config.yaml
n_layer: 8
activation: "swiglu"
routed_scale: 1.41
balance_bias: true
head_dim: 128
tie_embeddings: true
final_lr_fraction: 0.0
batch_tokens: [65536, 131072, 262144]
Below are experts of layer 3 (counted from 0) of a mixture-of-experts language model. Rows are named router (the router's row for the expert), gate (a neuron's input weights, with its number), up (a neuron's input weights, with its number), down (a neuron's output weights, with its number) and show model dimensions 352-383. Each number is 500 + 40 x the weight over its row's rms, rounded and kept within 0 to 999. Numbers have three digits each.
Before each expert's rows: "gets" lists some tokens that make up at least twice as much of what it gets as of all text; "comes before" lists some tokens at least twice as common just after its tokens as in all text. This comes from a sample of Wikipedia text that the model never trained on. Tokens count by the router's weight.

# expert 6
gets: "s", "ing", " is", "ed", " was", "es"
comes before: " in", " of", " to", ",", " by", " and"
router:578463449476542488584486558519504493517494527523486451534481485501485529450477437541494516499460
gate0:526524522478543506529488508530561557446411466541467532502517514385567590548475491483450458521555
up0:508494546506464437430503440495505491482538476510470464438497544486534473481516528515492525509418
down0:480526541473500525452531553485478527483516548588479524477442444485552525452511539512481560526514
gate1:505475509561493525466452492527493494468438474478449534542516517521543454511524481567479451488476
up1:455452481501579507449540457520480514541492462545533519543480529485442522413498491507491512501451
down1:586541566506508440495543428557536552517521483558531494549456513505538511466534517547456435471469
gate2:566450535616506545518495474516512466481516524468555443488450582456443456460499472536525501528496
up2:560530497447558464585454510501507544453438456524462479544504417491494414501518578535504497489473
down2:459486469503458537457439497431500470521491464452621444446470442507480467494567462537528528529446
gate3:478471562548472537471510511471545557524480519475483504539542483465524432502513479521518485460542
up3:450554524519541530521406495535460512461422487483537480426484616498451554497501500474501537575456
down3:432481493544557480510515482457479516486481529563483516542490493442481581485561502512550530522481
gate4:563463434494559478470515511523539466432519522447511450530474523534522441463491471491489505486461
up4:529516516615529463496501482542506509530481565537453517539477613459523491510506449531497534477438
down4:565563474475534501475537478424470446454487528486493461557515510548512510485501560465485495465504
gate5:434531513485537469457504460513519519461516471518522491545477443532517494519537646385528533542535
up5:453503454508497436492461560523514514489494434502518506451425483531487480507453484513497477456460
down5:488456506473450481454618514508537545481461531545567478469501532515530509510508398562434497567419
gate6:487544506519522570514502519485512468544493445469479533483505465461537520544395527505537489551469
up6:454535522502519519520503461460531591493427505436485434513499481484519395436469518497542473515421
down6:429493506501455483546445559540446511565511473472503502513438431545522510480439496528578432496488
gate7:557522454548438452502585509454466475469468490567505547497517501498479468441506439492490493502506
up7:434523549514523495475533441566509556518632550513510562479471548524507457536454459490450505447422
down7:474446526505525514466513493430526610457536539431507527454463507511472493566494502489507545464575

# expert 3
gets: "\n", "-", " |", "|", "\n\n", " ("
comes before: "-", "|", "  ", "=", "The", "In"
router:518517474451494494550520510561467426535553534610551516505556454503526512474498503493449551537546
gate0:492449488563525466493516530554504536402529489526464498584415510580517492477484567446483519538588
up0:485445484480529477479503437565536490458446541513511441475442505538544487479522484538505558455504
down0:473525477535484547486440460475558467476512481571494439468450545513475490418509490467554526464451
gate1:558604511454389509504470481522535471420534464525548496517533511444514429581471485509547527517527
up1:526469515421540480589487404498457453537510500512451500454508515422492487491547514533538471524549
down1:526492508541526540493506485432434546595539481467477471475535473539492503473450484506528422488459
gate2:487533501503529602571451532494578466444562511550544508448538488468466516522513494515532501519553
up2:421526549536541511499514474471492545535506512506476473505502533502476543444464521531505444535446
down2:494546585493475498548492481485576471492462467527540535516539452450470466470511459484462501509516
gate3:440484604480447470535545464513488503521508443538490502520501474537511564476488551500513448535484
up3:413437501501461489521568497437536568494516446464445454522483513508426492506500503527522476527519
down3:517533514458442498570439498476483496501540465526587465556625451444507574449541468468429481511498
gate4:499549430536460493530467523459533490463490434503570535482501507499452458615501425503443519552530
up4:468464550521430561464512495566457520483644538477475562539463467489533515542482507479554536575485
down4:512504530506541501511564492483553387407489467526452499438451530478489478453437455508545415459538
gate5:544533502502456483434470470501552530440444469481431509458524546475546514535423511499436514451461
up5:511466537537496464500553498472538505543545522493581522521504438542466533461566482524504535492475
down5:487498499421440433471481561478419537539456505485535448540454536528513517471486468543491471492451
gate6:513516525448500508531468491440500506487505497443587441519521537488421488448487516565523511438535
up6:469528506534528496492554478518521421534542491482508501501487471477541451578458445561512519535474
down6:482562525505492569470484502492501463499503490502500540513561507498473557453481574447547493465524
gate7:504483394502490507489467517519473499498513489504490415492564537463472555551490441493436613571551
up7:558528513478541549532487493559499515433486520563479544465489532476522462520506485479476539517532
down7:462484580552496454550522465537525527553484496562464500460498405482549507508466472529402542461440

# expert 15
gets: " and", "=", ".", ":", ";", ","
comes before: "=", "\n\n", " The", " was", " He", " In"
router:561510540446549419513496532509477451471451480637491507563470550563487541510488526484412523491518
gate0:471564525513498488591490581452443473546555477490540477542522495505531460502566465492474480473536
up0:488442511492525446563496525575455541528495568544522466535491522464530528606513476463439494522499
down0:432493469519531523430482463496437556504516486505525551538492492520603476576475543447500508506508
gate1:563494494478496502512512477488556530489500500426523522575489565482452520471451471459460569518519
up1:455467448494478482525467489535510502532509462589525460507469464486528545549509537504457482548514
down1:520527515429512516653511490575499440541495452558507480591490490527488466502492522512470503532516
gate2:524458491470493415532522498509422507478528480506465473445466551501439517493467450508477469429449
up2:466487536469462461547479486478473509508626438480527551479565478488563538438489463568482432445469
down2:438458585527445475521478485497422538473514510467545478441512540478543457461508455585526460533414
gate3:469607500499452541548500579500483514494501434495478519522494523527516492490433494503524516447495
up3:545507509529486505542527470542528512460456487527476440549451592491499451532491502467522537500487
down3:504494518538520518387554550460474449433457523500444476444501572469460543448477469480487497556489
gate4:443519445523537506559477474472512563473537503463465480494500426546564527505432496428511545490470
up4:512453509441532489542518563548483508426416464560558497429559536531471537514572429564524546475475
down4:445490557552479561541526427486418469505456494501484462440507490521543524478419446621527540466526
gate5:419546436539487506472518562473482439488458571511495494480464467494478521403486423483495471498481
up5:496526474485489504479526473486497556484466457532356524543520468487513507467491500492415511460514
down5:570456509466523506418458430523505469517524386484489545469526557482573493514454534534513455497575
gate6:523523526459445518430509539482545509476425565463455501559491523456506434561446502495476528445483
up6:570491510464444521492445548495449562484549467540575510520421462492477509485436456507424459524484
down6:424551537436500498542442465446478512404500463520491489500449440554487472459407443511532507432500
gate7:526509503488405451550510548459509530541507505491511466494484465467451527475519467448537565592540
up7:523508487523427522515527464476501492504492481524515491543479483520519583503518505487475553545530
down7:490475521518511508541538556545500564450502477574543511439534501521452508492607411498531502434507

# expert 13
gets: " |", "  ", "|", ";", " as", " ("
comes before: "\n", "  ", "|", " 0", " 1", " —"
router:495496482493519467488523506497568449503544444545550538551491493547429518487458530465520515502498
gate0:510452575485476510531457456586534547470491526587510450587430451506507496470440481533433546554503
up0:476501476453526548491493472508476466468472502483523467498477508465510482486489520513542486507561
down0:444485586532518525467553483484511447560480534431522542452528489553433502540479493566504489567552
gate1:500497524466530419407425462580552477595440539486483515474543509523432508445545498513493527544416
up1:535445527490504539534491529556483522466521437407522512486499519480475426500530478413452423455581
down1:530495431452522442434475520511458484467468492496529459536508519473489522502529521478508505538495
gate2:525475487503465438534519534475470499495486574514443480512538536514535500471476480530536579478474
up2:539586523462479517522534497439535448454570519560517529505555529488479423505470530476521543521460
down2:521556460509519471546500480527521527504493439575465494548506443476519486547495490528519503451446
gate3:503492500463528502568575547496496529584566495550489382484564482469434447532436533498480543471541
up3:537502458587402455494544546455561518532512547507541516512542428547516488494475500406441458539504
down3:450423498516419529503514462499521500419437470526475499485546443494494529531552460533498535467469
gate4:577417461487507486465469515503436524506517510478462462502547471486465558412518530522542556433530
up4:464483502398483524555495515486488468482509500552478595458524429497538548546494541536480490473440
down4:473471497544468560571458511451518537470472459526474550563425493534520411507477447558542491459516
gate5:455555527473479520485434495496636478485475510488480376544498516445498521520559457512509536531456
up5:544466458527527521446489556447487524476505494506569475527456531440430533502480446464466495467524
down5:467450490486470547478462511476489559501419530526486483484449527532465476481467455521525475507439
gate6:531536573511530476527513534508484527528525504478454488494528584508535442445467537478461500441462
up6:475467516487518352511485465540521484490510493498541535549514493539469506493496528466570478518482
down6:564553470545409481454527524526464558463432550469491526460459451467508503513589443564464539527535
gate7:473456389439525515499507457536491499494463506421460505483516588504510531471416535481490557459481
up7:472576464483468587508453495491445465430487603503518439522450500459507496474471524469426512525468
down7:546541491456464408581466493496396542530487538501486465537532505482471561485494604478512548530536

# expert 5
gets: ")", "\"", "1", " 1", " 2", "2"
comes before: " |", ".", ")", ";", "–", "%"
router:529504473548543437477516487518491489455514512513452454515565512498496544465503449473437528576483
gate0:552468555465511521484532542511488490403531411492495452450477446434520517403472490497481504438548
up0:559575516540511542464526459479499549523472471509472415458519462472490564453546507480484499497542
down0:447460535500556466462569507519491486505504470500472532521465492500494504516490576483445515528575
gate1:482607477489548423491490492507479508520519454482552477505466574487502435572468490555472488490475
up1:479499510504445510495507477463513516436521491521496525450560507447515541454463472517470483447557
down1:536424504461488500467484491523473465533469428430427526518477508517502479460429538442497461528485
gate2:554466463483412516488435540547532475490495501516551464545455538475503505526472472561452492503572
up2:486546545485543470551545523525431566487520458520505473453523465540527505494517484495471493521493
down2:545524479475520459533493472412554436484416520460533438487587503438483536548568475552522542499545
gate3:514516463471493487517449458504522594477482544559448511538515465462476572540511495474507568543492
up3:405554447586510538492533543455484469514373548532424514478521487534471590460500493465506438503640
down3:463442528495524521507493538483415466532521496539476510555481505496525467525569467571503463481567
gate4:535485485519537593504430460555509533459514532442580489524511494514560474509491485520484479517467
up4:500573591535539534464504556525504424516540483529460543444462483445484515505550485493510567485483
down4:497510528495511522558480525499421529497577423481406512621568474463470480542475456512470490508507
gate5:459543416486533518532483422417452520548528491470425469482539482537446515512487437429445535525517
up5:520476447526510526529564512509521502553493486475496453481512498485413512507579495447585564518528
down5:491502457491514510524509488502496469544503413510447512546530516403534519561518469552460464482491
gate6:481450504506457538537490428555519441485478447447501451588473511519483339542480514578526497543525
up6:440452468540450480525389520521540538550518498509547501532553513455498488493488487506537487498495
down6:578568481505517520485521521375450487510501510522468453503507542506480497537533487465507470488415
gate7:492542517460506462494444505465544506527466492553465476487539539427494485549429504539495536468508
up7:504506458542578501490453446507473414503452531456480507454472470447531522476548547528522503503536
down7:516512418590497473440386506499501444487484483488511615464566527486492511478513441495563541520533

# expert 8
gets: ",", ".", " of", " in", " by", " for"
comes before: " the", "\n\n", " a", " The", " he", " his"
router:542469469539532504592450460449493485484515539582581515528500496437555483595464465480422473532466
gate0:485508542532496509570506535462498528444534512484507523519516484507481445459530513545517482469480
up0:566486540476543517492537506505494645536358497458495502509510576537530538551549464558463500524512
down0:521498480451527532518489496430500484490493504519470506474513487492474563416549496515535495421507
gate1:514535582441548420583426485446588582452513571550496535473513408446505501510515538466539480596508
up1:543514548532573390547464443486535564512522534594511554453484474470485536523572514459502394561524
down1:473533546572515448538502469494513449474483532490569512442513412465497492526552452519511458458514
gate2:572494497471522452520472516503466530533432529577496557534401468437494525452423479493499536511505
up2:487442538500555461525439578563462503538453480557502493547491477490528495499506459529475511490508
down2:554498524498469503483510473558521489435472491527539477543453522447450482459569539517486517474481
gate3:462508471544491505486535501490472553450494480483453473504540584498558529473447458413488527494469
up3:538471543503549458547472449544530550547491422525508537485474573412491416538489534461521630457499
down3:503465484504534492494516496458516474532494545488538507454450567564515444508509570500535493488448
gate4:494489452502511518512399507547537525511498528543429559501422488545503483553453513510477517443422
up4:468517447553499515576576488503527432440515457506510493492465462528441499409495547469480522504554
down4:505499498540500496440528579544543470504492466451502487496549499525461491531584571462526443517490
gate5:507488537517562575531501549532524530514513465568492467534553495480469570560493541465532619504431
up5:546444474508513524477486522520490463463520494524523495508539474547487518569442561529558471459479
down5:480511473519508551533444521492425456534458477477489573463458553496486477497526514476456450565520
gate6:495482444467516515455456576493557439473421517534499504473527524529542508504471476514531484563512
up6:483480484473520505523544490564542510526538454472547485570502520450559423500441487518536576537526
down6:499509530530542506497467516463563489498400538471510521501469526487507524532432555466567467518510
gate7:547550483470494492596410472524524478530457577482472527478526484462534480497501467530447493489447
up7:531486526435453482486475507495451459504526512525475483526556498538475524474485480424488510437413
down7:455480497400527516466459542538519415550509479492502484499457507500501510522513467475535496501516